python train.py --head_dim=64 --rope_fraction=1.0 --parallel_block=true --init_std_down=0.0
Below are experts of layer 6 (counted from 0) of a mixture-of-experts language model. Rows are named router (the router's row for the expert), gate (a neuron's input weights, with its number), up (a neuron's input weights, with its number), down (a neuron's output weights, with its number) and show model dimensions 0-159. Each number is 128 + 32 x the weight over its row's rms, rounded and kept within 0 to 255. Numbers have three digits each.
After each expert's rows: "gets" lists some tokens that make up at least twice as much of what it gets as of all text; "comes before" lists some tokens at least twice as common just after its tokens as in all text. This comes from a sample of Wikipedia text that the model never trained on. Tokens count by the router's weight.

# expert 3
router:119107203139089159161122133147178147120084197158208071146055100164144109084124156162190142167191093131108094126152171132135119119068135108126124027108152124142165143177113134100044110119169129087139154163185120093107108148100134146095155165126136127144140156123124194129151103152087084111145062126118150159080154064120182174113115127142146156207151123101138144154105150131138135132149103169136157093116108106108101132115087118095149124166127110153127121138102184167107134127177107
gate0:131136089086124164104122149153196140159166162150206096135157103101116136125085122069101105186134130134193108125145106143121122144150170141126168141102179141078168119156110138148114082053101183178154154161157084055021139149128123104106077124156141154072048177148071108128137171107171158107114149128145097174104143117183157140090120111132104121142115132153149096104083113100137182107142118195133127166133122151088101155102132124131123126170133133157139121110142099140121169108181200
up0:143093099145137137124097168148129139102091154176123098175074102130124168080173116151137164143126129092092132174184106184144184128107111111125128107117115099178103090165145083157102170194135089093143113119173134142175142162165189138133172154070154048093177053093071095104155120135131106191102152146102138121122106136155132114115135106111135109153159139126100101187142084091121093146127094091123117096107164152098121106171115163132113158129119170087208135109110200186066101115180099
down0:179112150136146204104093180121140140103117116128142153128106182078180112123125133094110184142135173125167099100153104191086140100159228123085113135142111139119134142144077126096121110151123148104175131146117079076150117139151089144098095154160164129125087141097097164160124093084177136093164144145140132148123124198158140186158086158149147154073091159177164142115130106222081169098118126157057134120170111127111062144099095053105144176123144125145159097144083118074130117127122146
gate1:166191122070172150147134133117119117104090122143171118173135142023104135184118177160116128154143106148109083057127189152126167202073113096132121136097155083121184120152145107117110051118135142126147099095070142085098117104093094111092103123115100130094130185141144191089116147135142109120146074109137079097094144137122115124145128155153110113155181193183177118117106128151094166135141118159172137139116140194102149162097108093138134106194101087138113135122190190130170131099110091
up1:127113128074121123117075211121138200148192096186214153115155114153094065102095091184138137071132156155118131162129096121172152100105132124163099130207111126144143134121147151100163134110140116103169129149123138124135132152107109115119165171136131095172131073106179114099168166191098155118119121121161129129176145082148105139144174123133147166161084131128116136153127111124074091105135112075112116151165058098143124102179123097092081197115192162207103136124121123147060087126095151
down1:076167176119144101126100139166143122110110160167138120125099106168193138130139152129115139110104169122173169082120110111158131129172179126215123113152072154117140130129129130193076104170122150132153097146179082138174102092115145086100141171178106158156060122129147165152130115101224127138121136077142127173096142105076100083121215128097144133142142124179126132107175112132125134126133177107177088138123158162097142056104133132177130217120133120100130123118088145099046097086142152
gate2:154160089110088141112113129166142163120127200146171214107167121122130158106133228099113144125179115140128095190104103151149118083144136096118114133139081133192086084106118137171128191117178141159130172161111143129137141149137130171147103192072153142156137092184148085145106112188115106173079137177162051093134105158116107125100094126092080107138082110098161080130060118130125132160155072114122111138130115129093143061156199142140152080088111139154111121132131130097153084098132148
up2:088055093093168160130137167092158142146146038124102180143179136182089125126098103156134113117117102118138149122101103117119145174131109150077132131149133146120103151136182127117165144077093127196175150117108151127139146119083138072160095080147109164102175056095158057124164123118101183161124092131078163186124170112110102138101140070208101103138069153131111112212143110130158127109107103146115158165122120181159139142106116094178125132150136145117164073207115103137109125097151107
down2:125115122101120180119129132072152133097085144149126127131137103084139085099098140129102119050073142153099124114070103095159104126113177123114066150113202111105169206112105075125176108167154128053088140112137191100152142113167109120156134121168150111133148151122087113164145140100068160091177151174071161091107098163125114108145133082187126117090120159136072098072106116142108118195155107063075138162152130129123088096115103117154100076153147118130108087092098167175117163166183124
gate3:155154163156120103160148072092162210131128160140125053156137155115181123067174124084129139070168106142118099071129178170105105097157181117137068190147149129171115114137118120094104114151156155098076123178188078174143113164139139131161192143107217109145121131126107104108109126130137194101193136131103124117116094113145135118128125161132111167139105144115121122142142125117119145096141039094136132059120115120083105192124174129127121146101176148086170191144158145160110107186147129
up3:129171084148150140131212131169145085146162165132122147099154128184108101169101176144112124216063059139121159149145093135127128119105106108134147144106137128122127140092114115119127122065123093111124152170111152112164174061169155174106075067152150139135126117196204157091122147140138128143126133168116095117131126107126120104122161141100120043087171092114166191162053118135158116125144126124153095178157145130167179086111087105145143121193157156103183079146145162061122128090130121
down3:170131135174132135055179106117140171104134093158089103136130127119072168130123154142151107112145122158093180128171159160140141125154173134123154081145136205107173122177057151106098097116119159134146070135160087048159100082082071121179178164161134137130082114073118154079163123127131143115127141151135146173118123149109128126120080055125110170141151179105108191175141124169116079195153116168140147169124147075074119143068109115098169170148175108175115136133170126139127167145132145
gate4:174111110098137127110158104143162139111203100146142148114153127145146143189100193217132151112115105096093121095109141040153056161111116116120120127133195060149095127088129157112155119152172100148121117102139093170173113123152082118146181159163119107197150115103178099158086050092131103100165123180133187097114092139075123103127108137188108088118167200139154169154087111184121134158105113144110159154108129109122125131123122162159094076188121151152124116143134085154153097149107102
up4:114144192178172136099170129049125137101086112133070158129135137189136085118171087051146144173135135143204129114125188103091109155132125071142157146149147139191158111089107114098111132126087132108119132097085127164121142132127118112166107111152124112155127131089097147188112178046135106144113154076070102226073164124165130147099186133141113136155152140057109129118128125099180155117150111101133088109080147131171137151091151087121114147084138189113141086099120103124083105125147086
down4:139108147165137138132200092155131142161065130109130082113127170133142110142122118113136121115091198156098193119113130167090065068138157142125089078157144155160154154164141083188132106152175104089099131138159121145150116093140156197129215053091124167133118083088129147114152145140060123124106096139181121071148101073135081206154138100102066134128112141142078165150080109139076121187132114098150102112148148088133117179134136109180131127084182135131166149093174126158126136119119143
gets: "\n\n", "\n", " | ", " (", "2", "1"
comes before: " |", "| ", "|", " | ", "==", "==="

# expert 21
router:125125167133055149148128137148123157099075149173130099117128111179137055071132164110156160148153101080113101106166167153187080119073149079091138093108120150163151188163147083096104122102164179084130158140117127127131070167107133146130131135102161193152130137111079126123138122171094107118173097150124154145102165072152166187118119123133106142186162105120090151155072105137175108127178072156164158121112138084097086161139080138135140118175163091143119148135105155221068099124163083
gate0:154151117104075140119122136146148110090116148152159168181118179123095085142112178162125156129135085102138165110101136200158131141107070105040094163137149141128107145163134124101138123167154096176094163193142148125116070138118141133135205101151130142141145154114188115121126102176078085124107140203137100141173091095116179171146119177113161128180114193075115095143127090126175043096165157136121206095145116122116124139169084142122183111136169109162111141148115176145119123149092072
up0:097114166122167117158125164106109146179123111111146090076157098142148141110158058118131117137093166164149121100139186073130039130100148159187196038092137157093120179120147131165090149103113154136142096083160123097108147151149111118104090175080145094169079118108080175144130165102145143136148109087099145149131189091111108094090116084171103128105155079132091138102085133154122163175122095142171092109083087129153104083087171135099171086112100140132132122141110095142164065071159173
down0:129182105126150246149124149107176172100132106112179102087148137134087098133131149191101127123106136101163112171096108114126106085053110144148125150111173128126104154198122136149092164145092179139157141159128086062134126170121141162095078125093134107147144140158096149156165099087151138098162136208176129071129152139152148151112107100177150105123083147147087158091079172179146090166105113138101125126073088142136133159131147112118136134140095129177183135159045125095153062092120146
gate1:125129121119171147076115130141111139166128098094124122134143096071131124069144113129139107152140130126074056132152135142115143120125155091153136136138137101148069178119143096157099116070181104123145117095134155112173097163205091166114061214128148119121134173096068111097126150100153177149190150068136157102064146128175102104108187117093121103104104093126144230117043137182127144116143122132155071154101113088122085183117098086131087093137153120142127170083114112130129127130064142
up1:121144116222129122159113113133150099055115211092108092145135144076148087167153159123163165097118137124204146184089125116101112108153079103067083140089137108186139092128112150083086156172102153164103086147134073096073150181149054166094146105130124124101132097153164171163121137092069081131071134147156157137140166113090110122130097074132115111175105236124125123153115123131095123161123126154183154118137142126107119087143142130141143125164085173155113145130144173145156122139106125
down1:072100184153137089127077162116090148160158139146103085132159073103079090122122142095112125139159121119085125045128181100184130134144155050161086136126091112107111159106086129107177169156111135214130123126133043141167175086111094161147149119112154192093140072078138088127158121148099143099107089134087154162142109176079177077152186152109105120099089099163139167154112144111133118140187108113086103151138115145141140151096119128117058160136149156141099141127086163148099081167141134
gate2:102123098087053104168113140131139164199065097179083114162102081205093145157164151111162170111145154148093135147125136112147124113165142081156120130152133119113162155142150106071171118157164084096104162136068161114117142102105156124085152115096108212144103099159175106062177167182146130094138140127117090113171169092091133096132158152184087152185136088071126160116164130126151107127143110153156175127151121146116147138138174133149141132135109084101110121161118173201078141124076191
up2:156143106087167135123120117174116145046102146156137090107125163161201137150157127124164097168169127138142106113167058136130151196156131073124079177121120138144089116159125105153147115125142143111124176190118076131148119122135089132115204123127149101153134135059151117124074088151181243125133132148174136115147085166100064111111105156122136127135097098121115079155148124168118138142105133146148144114145165170136114185116098134118153168070100121118093097134144230152087077130151183
down2:127091172099082103127097111158196111202104141143110143133180100174122096113139088155201145155073089101121174152167101117124137090148118141119099085169115123177133156123041154123193153080109096115111105168138111144107189140109153148096135127075125155116107125154143131118158079148087101157121118108093121083132173156119108106172127137176045121117126102151024073105108113075129083131119110175105120144130124163161183138142124134171108091071096177124114156113148096151132103119064127
gate3:156126119138110133080038111161075136179128117117097155090175092100114113146109063098070124089068143119173095115107167098153079094106160108106121106103156113103122100128144156100108139095146119134105106139091098134160100119240086123102135166092126181177137127155070106106099150079129081163103154095105100187079184136176120137131128101133144158114200143140159079089140215111152165094134120061188162155089109152132145078127113111136130127118162131144122106090136146126161114126166108
up3:153078178093131134166125148157127132144125145078154138119149090194136207114091221138124141140085128129124149090123092134098114116101122100140156129087171111054104171126146151100116144094140115142132123114129170120125209146097045127123117110153135175154117101169171179076160119125084175127125145082133161152130157188129103087037111131110143145060135144113126138209131121140118133145137077086124099142159099088102103095136108130113092111102150123067128094197106153073133056140136141
down3:142101106153157181090086088086149143169102140099172149143077105087139142110072114122088126113151134115128136154129141157161161157102122048130080142106111128107145098127166127104145119146135153181054099132048067085124109157191184063142166134153173154094158143128087112089088135111137119068111149085127155123168066171127141168177087129128121086180150144068099106095109129134158050124187097083114138172124123168100175056133092152152146130129147127130155141119135124146117136165098179
gate4:030136133077126117156078115104134128156139129131081056136078114151106100175134097133133122141138127180105065169121128121162195176094144176118144112145135132143109098136149090176137148147086137076128107161121154136140133121119145150126174120120112065190129132146143097115152157148161170110157127069150129126154112135134023135112167087125155153111139130148109042100165151107143124128086149112093098097158081106144102109158178148132117123094096098119160038122175126190069138107144211
up4:114136091138094120036096135146097154045125119128109096120105091118184146171134102121132115189125192129122097120098123155147159170122110051103113118106057177046158148142141136188156131110112129121151132137088093122168115099081086158067082135132115158141132134113112144128081166139106159137143193086164115147125131142108091131152178132161150117103152055110101121128127135189118112119081149146076117142125115191161070165163123155166117153140178163113146089185118196171104144115096171
down4:096156123129102168130094171208127124139127106092039105046150178143141105152178183117124144130115087161157151122096118088162117118132180114129159129124156115161128199137113101105128102088113113100159130120144056129092167141138178171125120091091171108111107118106113157137185162172139174127132145158078158124143166120098117085146166091161065123150087127169159148125119083109127126136080096165140136116121117068139175178094148153103166125085108140040173151144134057127160109152060143
gets: "\n", "===", "==", "\n\n", " ==", "\""
comes before: "\n", "\n\n", "-", "| ", "|", "==="

# expert 28
router:100124200113082191127077163155136144072067186158152126151074096183143080127149134147185154180194132083107108151144151117127097107068104100099119125160161136178158167158119095095086125096143216106129141149169127069079084169059136146147125157101166173138128127096103147120182107152084121126175123148135137198092152087122162187103136137138135153172151130104120143172083095132189084167142077129141146093114122095125107137140125119116145117141144121141122117153066126176125118107153101
gate0:139113126074160158145094150129092165131137129083141167089117075079160100109182126126090073084129124127134102155089090084121149078159116110143137151134148146083123118176108091083115112115108172101134132188093097116146150177122041120190144079085131116129113073094104094142190103103097169107167153088137152111146078133135070153144147120129077159149112091157093198090098076137100104090130089125113127169161075138115111071117110090127145049185103148092162103077117127170144158163137163
up0:116101150165162178134153055113131121131079155145138128108075168091153122140117093173121171157057102087144114129104148107126146153085099094159136187136046170136129179187150078114198114107104125159110120156134159052066082155123116131139137165137142158124124058151095096137182149145149074124156100093090192109119104080113108082113144168077139119170119133159108215078151188115185091090113118085144173104124115149127137132119142125161144134119131122092163147115130126105140175086101127
down0:142112146108164092130161107199132110146186120050152115117172131101121166090173174092108085111106108056138098131135118141148149174104094142129121128146116105102086163108108134107085153121170143152137099118079132165105135113161103123126182145101150069178114133074130133128143100121109137091176151164121129083143135111133086178120109146169118161105215086161122162196128159168104100123130158109117212112050155164154095161171128102072120125175077123190167141120139064180144103165137171
gate1:123110083151149085138127099114130146144116123103090135114178115122096157129152121191158147124155115200189160125053147141167152139175223121120127151095092140138133118096115106172101129142170115169223095150121113082127152086173142118122129060157140157151143183126120108133110091137160126121117167168142110151061120164137107136145086144178092084149154146085159103076065187142067166155107137111066155159107189184128145091145124183129133097156149163118144150166153146115099088105076130
up1:140145100110104131152105155107094114148135111134104120140153116133091161112131157128161113105132177184139184156072104135113131069145117168119104134108051128084173103070169111124048101052188177146186120155141148136167160129124119170171061108153168196099088164178132123091082086159129094148099144200111153131132092193126151113087094097124063081099092127121120132115112156137100157146109117150090079160149106177155147094153135144156111123068173115111165125162183132143125095126141080
down1:150089134131128105165162111151123124166157124099142078125095128137159145105151113108169111118138095073097159114162146133100112189164113102171117059115171128171112171126160169101135095159160132169071136098109146184093099113122117188075153114072127160118171129108135189167122155180115107126139092105127203094105072111128082097150107059164135137129148077112123163145079170140175121175131141130168159122144105073134164108128165180117125203139108080076106097136127171142019146106144124
gate2:124122161108102136166138177135139096158253177147083109091086117081097098101137160103172062137157094138167109136122109067130118194144100093148108120105092133105101153131136095124153093099119167136104141146126127114115198143178079085108065138106103147084110073165094162155077115149085156105099138127153123071126125120155107106112109091142123133084151110117136126082124114113103125074098110128130103178153048148069186060178169102154122119137106193133145176096123123101126161103098139
up2:099132146158156129147171099108173113170086085094109143138104166143102075117056142070123126172120150106112095112154132118119127183172105174131158141148145186115125133158145051121125112180123109085148125105142142121086080091122180142107141149174155106136091138125091145093150134181107129126090070094164149091138064123145164079213118097106102175093164148146126131091153141120167056132072188172132190131092112123140081137072125198123137131084166137150099131104119128142053133117088161
down2:089104140105154103185130171154176085148140091089124171126154181183120086136123171070177143143184069121188116173126117162092135165136125130149135122116105149120179136134153090138112151108176084099166129158140157080119079092098137090109072115176140161143140158128098202100220104093126147114153157113080145082117108137185145159191078095122093118124086150180086122162089171126105142136059105156079058123136122163094137142108180139159167094114102119131087128117127135132144158149119145
gate3:180125154189154197116111086153145140075098183079107157148073088153107172187114141128142156144144117088160151146108160077093134116124121135127148153174138135130067139188098111104116098168109095171086104132126112106106201145154122100104102107129202169144121069144140108106177123127104128075121139098163119190105075157140192123155167109107158129181118116133143127105157086141196083090097142113147174157100166149107122179156155126113145115132151124183115086109058081165151113123110197
up3:075167093117126048127159137111195125163185139152113106142184175134107040120111096107102059107099152176076107097184100126114135134106100139104106137132113097160148106079130146145101178115119113085158108152116166141130121102096170136129165177093080068100144134149167114078080148159192125129153121119061104106098199084112121084103110106132145104115121098147089177145161182167133186151122176170106135057136151107147144105141137174129149135168084140085100151128172143090119121102146104
down3:119115093088108102179115118126085165138104164089129104182087096156127224112106153182101137159133140115115178129131116164157156105146127171193051155118120185141117148190104115145093119101133161150124137076172073111101123159111123173170115122161146132117161126068129168128124146150147109124118139132202200154144138121147147092153115084109182149148132143096136150087130062143148112155135160179174126067042150173133092107103159150088063146115150079168156155129076148128096142087120140
gate4:207175186163060158148092063126116146091126151119122139140174108147157172136127054134118095126155118228111118125142090137139163131158154070132133073132110146153129168111139168153106088177101132153169091151093096098159154083143136122151144119096119150145180124150115139096134097134119133147103153210189113118139092120135114124106067184121124132105186095088117145144114108168093151185170116098123092069165160078160149094154126074081170134134104083174150121117144154104134174074120100
up4:141098115148167089143091201123171110119107083131127126089116118101090126134127112128151129118066090088115106092180127139140136131127148157181133104056169139080128105169109096183170141094099091150113146169201116100168141120161098144112125148173117118146084133122169177158176129035149129090142099141118136170131123095111155150104155113104123166085097136147113165094184202151155113103092184134110185113046095144114086155130092169112131122157103085128136136107087167070080183146171179
down4:108165153137149132157126104162126149116110125158080081077142093111119091133176152144113112118114171080149148173118194176127115085071141145121159150114096102082101134161149167126151101108136133101146154151091153166165155087062105059118119099107128089122097121135144056090103153152113154168120142193135103175128164094116141179138116132091110102180120103093084119099104139130133146111194143102117112160139076140073101082083159147232143092155066132140167067201139137139153105077100083
gets: " | ", ".", "–", " |", ",", "8"
comes before: "2", "1", "\n", " | ", "0", "6"

# expert 63
router:119132189164104194162147184088147164106079143165169118148134116120123082106112123122153157185242123091105124095212138168146142129096138098091096135127150157177169155178106097114110102119163171070137166122143122051123095179111156152124173143096136148120104112106086165067159124155113111130147105135114163117105133125132135171139115152146157141153188105128117171142121076121189083138161070170154146094113126141089089182131064161130156118145157118123116171117107174204118116141156106
gate0:144124171133070145144090081177135142117120153208146106169157094143212131154112110075081132112146127130084099125126169184169149187150133069111092153150084160124064153189125138167139110081151154159097165163152114098090136076118167120118130085125143075165132151149111111076091120151136127073041113138131085075133085112130105126132132138144151071167138110123130142115159140194151120095151187103100164136157143123197130129159140077104064181151140121122141139092141143114137172126070123
up0:154156097188168138162137136096181120152157063095110132124135140102179099115118075083105110136148082195103080142163119146097121110182148090129098137099078115126105128153118077094110134075158153186119086126206193107124111151103122159120134059103145162109137137131107166149164114161102129060043117163114140121169121096110148123136146113138160107074114149132129165150141102206148089142143139086122136120077174166137108092091105097154132131061136092107130128165111188192157110172070110
down0:170128100105111091121115147118150158125106096132184121100140150147112118129099094172165161099121062205107158139185124114092158131117095129101113132091126122102121136107206177121092211088154164133142089092132060096094104140121094130100137088128218164170156145172132112109129079126150148068116153052143118120162143130194106093097147130148100171143119098116138096144079205172141145110120111099105194094184126131135161111130140158091089113096130066104083087133191110112105134099152147
gate1:152151151126082108121184160119107148084132114127118137165123159121130206128070158065127110118144083127058140103172167093100084042115154142064139084161133094197139125127111106078135160119110125147152120087171137154172128152064109043198104099153178162132104127102138107127151082091133110118145124131154123133130150167129169163140147089129124151117164215139138140120124118122118190124102148169097113170120097112091113151081152103068156159147114115131138096131173132126056070144186094
up1:101088094074139101144135146169122137173136117144149151187139134071175108145100131164113121171155118188104132128085188122158122094126164107125120133147082094179120100176154097141163129081108139137101163166127093142128133075164095116150212084130123111204116205113121108093171066100133145082169113097131133113084161124127129115167198120143069116157197136125100095127076108111150144156126135162078113126094092162112132198129125148126164170111115159139168130132206145168051127098110152
down1:127083112195174127180180120082190088113133036117121093090134060149091159134141148094172115141043101105143192151104091108106161127203107089139158130170136154098158163143179085152181112175134167156142111171138082117147142139134160123134094087142152106121145105123101146145144152129129191090120110106078135154116122140144156128119170100146121107162093126156094096160127103110100106157105137122128112127108078168132101091087103160205189149157114138101077116081085112174133149170181107
gate2:151137098122153130095161143142129167060161165157132111159124123092125133128076152188122077067176114113151146176120163107164140082187116110130125172111077174178083130116125163109087166057182120104081130150079088114162061107155130074122155201143172164104092161139173165086165181153146169164100112130079078094143089115087123110151137169140098108129163196154103151098124145172137154125125095162128127150145148096111162132093111088154121172175084162150146145125094136085095127130078121
up2:138097157106147114160167164072125209172139114163192117123095144112074149165144121156197122105129120151121110111133102112103107127093122187137171107145173159177202134100147129089156151076091111146119078134102178097107107089113133178109171172130072091165120070142095136124141130189156112105125126154163171117134153146096095125113101179115132140166104123153103142158032158125098095126149102098130137083162172155100159146097173111134162125157161111075082117124212172132064117161105100
down2:133167045184161118147155126134135145123153142102120164162141193099094133090155154108099113161123068139138063098149109154192136123105135063118092103152166143101102128116116061173180144104178123161135133149144038090145125098135181117194147129099123143126164190110099167171066203179141110197150117147119091085147163170164166143116149183128146132156155131138169082151119084101110160078144117116141139103147072083143107105107094093137068109124138138121121147118109119149142084101153147
gate3:145112177139068133138077115164064113028128118168092113080121143147116104147092078117116161159182155124104106157173106135148131109169159138084133142119150070165155116157111102117136110104132122084125179123183088126087104125106134130163113133081114176127104070102138164132135170180106097140169042137154167125127113151125141115107109177165098126146140212128169151065170058143196136151146147083185148119136100103101098173155166104126092129116112098159098181118128102162172121124157087
up3:080147086121187120140179111145166133130118063137169173187189095160188121123143135151128120095100126113143113123043150152112124148117111094151140146135120188112101155102164142181119090161117103119159145152086201182203191143147125125073177074152112128133138147156106082091137057132117166118089166145093107152084086098174120137102126105155188133100118086122083126150133142101125136129113121144114115138114144105225160144152117136149174111120139113079102087141073160175101124103111193
down3:112124150153126163162066107112123147116143130092127156094129133104061038108159146121077080117184116116117114130093088146113081135116147105156074143149154146167138082162115103135151164154114163124136144088112113091136129119115171085067149114129139160100083135181116155106118167166134135096098093147088195107175184106178090156069154086119110178140122135174168167120162153099124093099176098183168125118131099124075083120115174208133162084095131167150101175175104166144117171061147114
gate4:170177193173152116145143147112094143125162085144124121117126118101140175076080190087135169098097111137149142151150070100115160122166106109099099148121138160139163174091151178123081102169120123143115123153125147129135095172168134189013174122118122125146113163138108168097097132083105179102146144139109090092107164125144176162136128144137171171116101163202081125150109067085131130136101190161091099123140160103134147091102079092125129125199092105079081159121136144147091110139208117
up4:136160133190153118085150127117152121118111076135130153134148186110111180151152136110135142094120110167208138172135158087105132152173072143103141114155118140170125122130113239123167141208141089072129093117097141122164091061149105097093169086158099152136132082101154168031163131119123162108133082144166096122186151120124146131126082144158187094173163137157129169093145160103125108114138133135137184162154134108119153106135050160141111169101135106103142154110108116146079176108069165
down4:104079098114103099102136087158185123107131149193128098114134114160182091118155099151101065167087104140103125177139109150101124161143143167169148120186170099078107112120096097094167151161140125112162130075115162154121103108052162149103179107119117158123161104122144175185087156102133111121101130131208161141123147128216159152141117125116109096158109144138093097165105101107123085227135116080120112141116117043121139153157142134167171152155107111141131041089139082109096164095161113
gets: "0", " |", "1", "2", "\n\n", ":"
comes before: " | ", "\n", " |", "–", "; ", "0"

# expert 31
router:087098172118077182167143140092131135113118128149159126145120097170102133121126128114176168152191080097128084105131164124111080087083144120074135055065157142166163155184112093081108136135172144091178151110120144062123144172083161139141146129113162190142112113134118159129175111129063062141155078142097160158084142129116176187076091123124140160173159106120136155160096120153176116144171092187175177119116155112091092123119095150105140083167135100137112125106085190134146112071160133
gate0:184108180088124132162153174101101132161118063163148152174120171113097127124153206152157159108106082134107129156173129153129130064112091145163094230166137056132130153163155170085156101141131126074088131177105128135098148150144142149106198111164119096114184125113157103104148079186159152157142125120108139141126147125160097118169077108088117113128168199115183143122091068130088104089133118111100102143126133129130129179160115091095137180141174127100081123147114146184143133175098067
up0:094121079171148129103038156147147155085117160115048128075105071074091122091128110124117058131107138128107147117121099148127113161181167131130104123074103124127111122178118132140129116120130122146210150125159145172126083182154129118130068141076123160142153085122112132145125156142086163194132186136153125202156111082103160112041139133165081141082100113150157121119153117161196080099185089111177083106117146127141092068153100106121076116140168163133131096135093151143116160137120134
down0:071096127096116173141088152165111111144074181200162156148169117069100144156159136119128119135142123208148163147085152095144094114117119163134107128189129084176176142135116115083154093160129094101099158138105175073142103144105108119083092133151091162083064143130156158145153094092119101111144112116169147154142129113130113150094099114119071123170126174043186136182167127109148071125076142103114125153206095105133142135116082099135146113130136131077041201106117126161105150140128099
gate1:180204142185155134130114190167090179160156156124124126108175139123055147159092121125148141072168148148069161122139089096093090105124135163130141160118061152159159153130097148159125134169129129125113131101176097146155149133124113123094132159167077160113138115133157208097197158149172077102141076163129108072159107083134183099131098136109092102171079133149150132121116171146095120143126126161099143163185129121112130060115124186140185043157111115133097106086149117103144136111170183
up1:136127145109123115161153077084106066069143158174069126138066140081193145112131180134161162095114153082168145130130147105102068131238097121108171131169145146104111109118143043139138087106092096090127179143114145138092109099152137156145103123118118146125103158105152112171183100110097140129151118152138182186145137140119078142149133129105156112119173114124097109162102135074106097133097177187119168179126127168185126169147120107117109199090178173108161156184121165138172137113113092
down1:086083136152154152138150197144107140114150078168169068120185105114064027139091112103122130129149144130125113143062135106124115126121143166127137106101139123130131141190124132118134173169144137120096154138117080090108141122156124157122141130126120081106113107151131139128112149141113082106093146051147119123112129076154115131039124071193097097197141052133112108112108119077150202163131167119173133124180093102147096158090125168119131111155076210171098116120149088141142075130149192
gate2:179133172058174122178119198122145141090095150164157050153119091175137146097185160176079104155140042131085119112127081104136110161121150123110126184131104175170100168097101111105186101123128170153105149136155105126119087080167105128127139165107099131102139106152081111073127081164103207136112120188172112138132104134161137097110072109107189148119123134137126203116183131164137105126112151096138099131136110121147131157172104113104110106153149108149153166166131106134076104044126155
up2:143041199107139143145141072084126139131101085114127118110099090160101121147103072120139159105134120098111149185204160059127060124107105150120145137167142112172183114103122083059136146123099111145145123144087165115156116169134185186148133127105134180079100103120129078105162047129143096165084110104117140144148101127114130120178151090092085153156075146065149134177128083108149125108136116096149167144122168110124112105132131163140152194152173125099163179123138104197182165134116092
down2:122094112151110133163213142084120152100119086177149180127130119147117186117121156091208099110134156128087120104180119124132094120159109130105070122150122136133082109096122134095157112112113151129063132127150136101192123211111078136144131151103178116190142091160159140161168126141113111101158148127154217136118142129070104116123112155137073163119097080104104133162090117132113087177130141089064184013132136108183134136097118108086195123156157107135141135127146124184174136144121103
gate3:112158143093090143152130112082104105087082146104161145103103096108131117077154175149177169152156192110160168151123151078157124150121151131064196048123153134164102131162177121116176135112137095118078149156110144061131123148113128208135130098095138148064159125127149140130143165134148085149123069089071114147063131122157078145112103124225154122182120117114126155127145039165145148153171133149173152127091121112143150125148079146083130145159121087099139136136125145137122159046155096
up3:177164095079049123083119120119155174120110131177115124105043069193153123115135146149104112113135150140114101081132114115135195164135097132147138093203139173161153088142137146133156133120102131110147096098119113134119083034113187101093154134095188058135162102126122083105108161196079127116152159064148159078185165119117142082158100096133144190132089116152104149104108113130205061115072123119128109092136127121156110114173144144124177129140159118113141135105098103134122130161123111
down3:120114086126121155106111138112149120132115114075113157180127171150133150183158099173137144134103131103154137143116203083143115126087084166084135068182106125121076112113069180096154160150127070168108052146110179105117131092111116162141122163106129115132104074140080116098134156150115072087142167136126164116165157210128142111169102088150079157133083062109105174085083101109128066123053088153161182096146129095121103069125172154107129108083107138144079140130132127107064126135099142
gate4:084111116084162152098156149223126140161089085119122132146166066122112054143110124132134115133097111149142144107165151134112079122087148110155119069160192062130134127121158122130150164126139197200139110082098153102152155108132137151134151165146150158111149150146092126134135104121139099124101124102085119138092113099167143143149152107153077091123167131102134028152141076123139126151135058070126145182048183120142083122082132152134118120160193134146127157067101116211085118084140122
up4:065134081110117102085161138131138112155130086113149119129145099081117054158067070125114105127082124162134196115137177150135104097110156128149099049160152077096146140167122145100176113144170184188157103117107081116113175066145156120140158162142138147097106188149140126145156110106179141094091137151104110128064142124160127123155146118125070075137143139078129043116141130105120129142119101050083168168091184164109119132071122175165099077111165146166098164136122147157146099092123145
down4:152124101128149101140117101133109162176122131132115094092107120130130139124149086181041175123062124119154103164130149089104081155056104084112160160166122129174084158112139098118111109100137147138096154160138158113123137057132186133147133059119088189116146118072066063179137105175141101158145106186102136101160119154124123176067193106118137112119152149196100153120155072146141140115166165155103123096149149088158155115143121124157111133023075112161177093142131111122156077119116130
gets: " |", " (", " | ", ") | ", ") |", " in"
comes before: "\n", "1", "–", "0", "3", "6"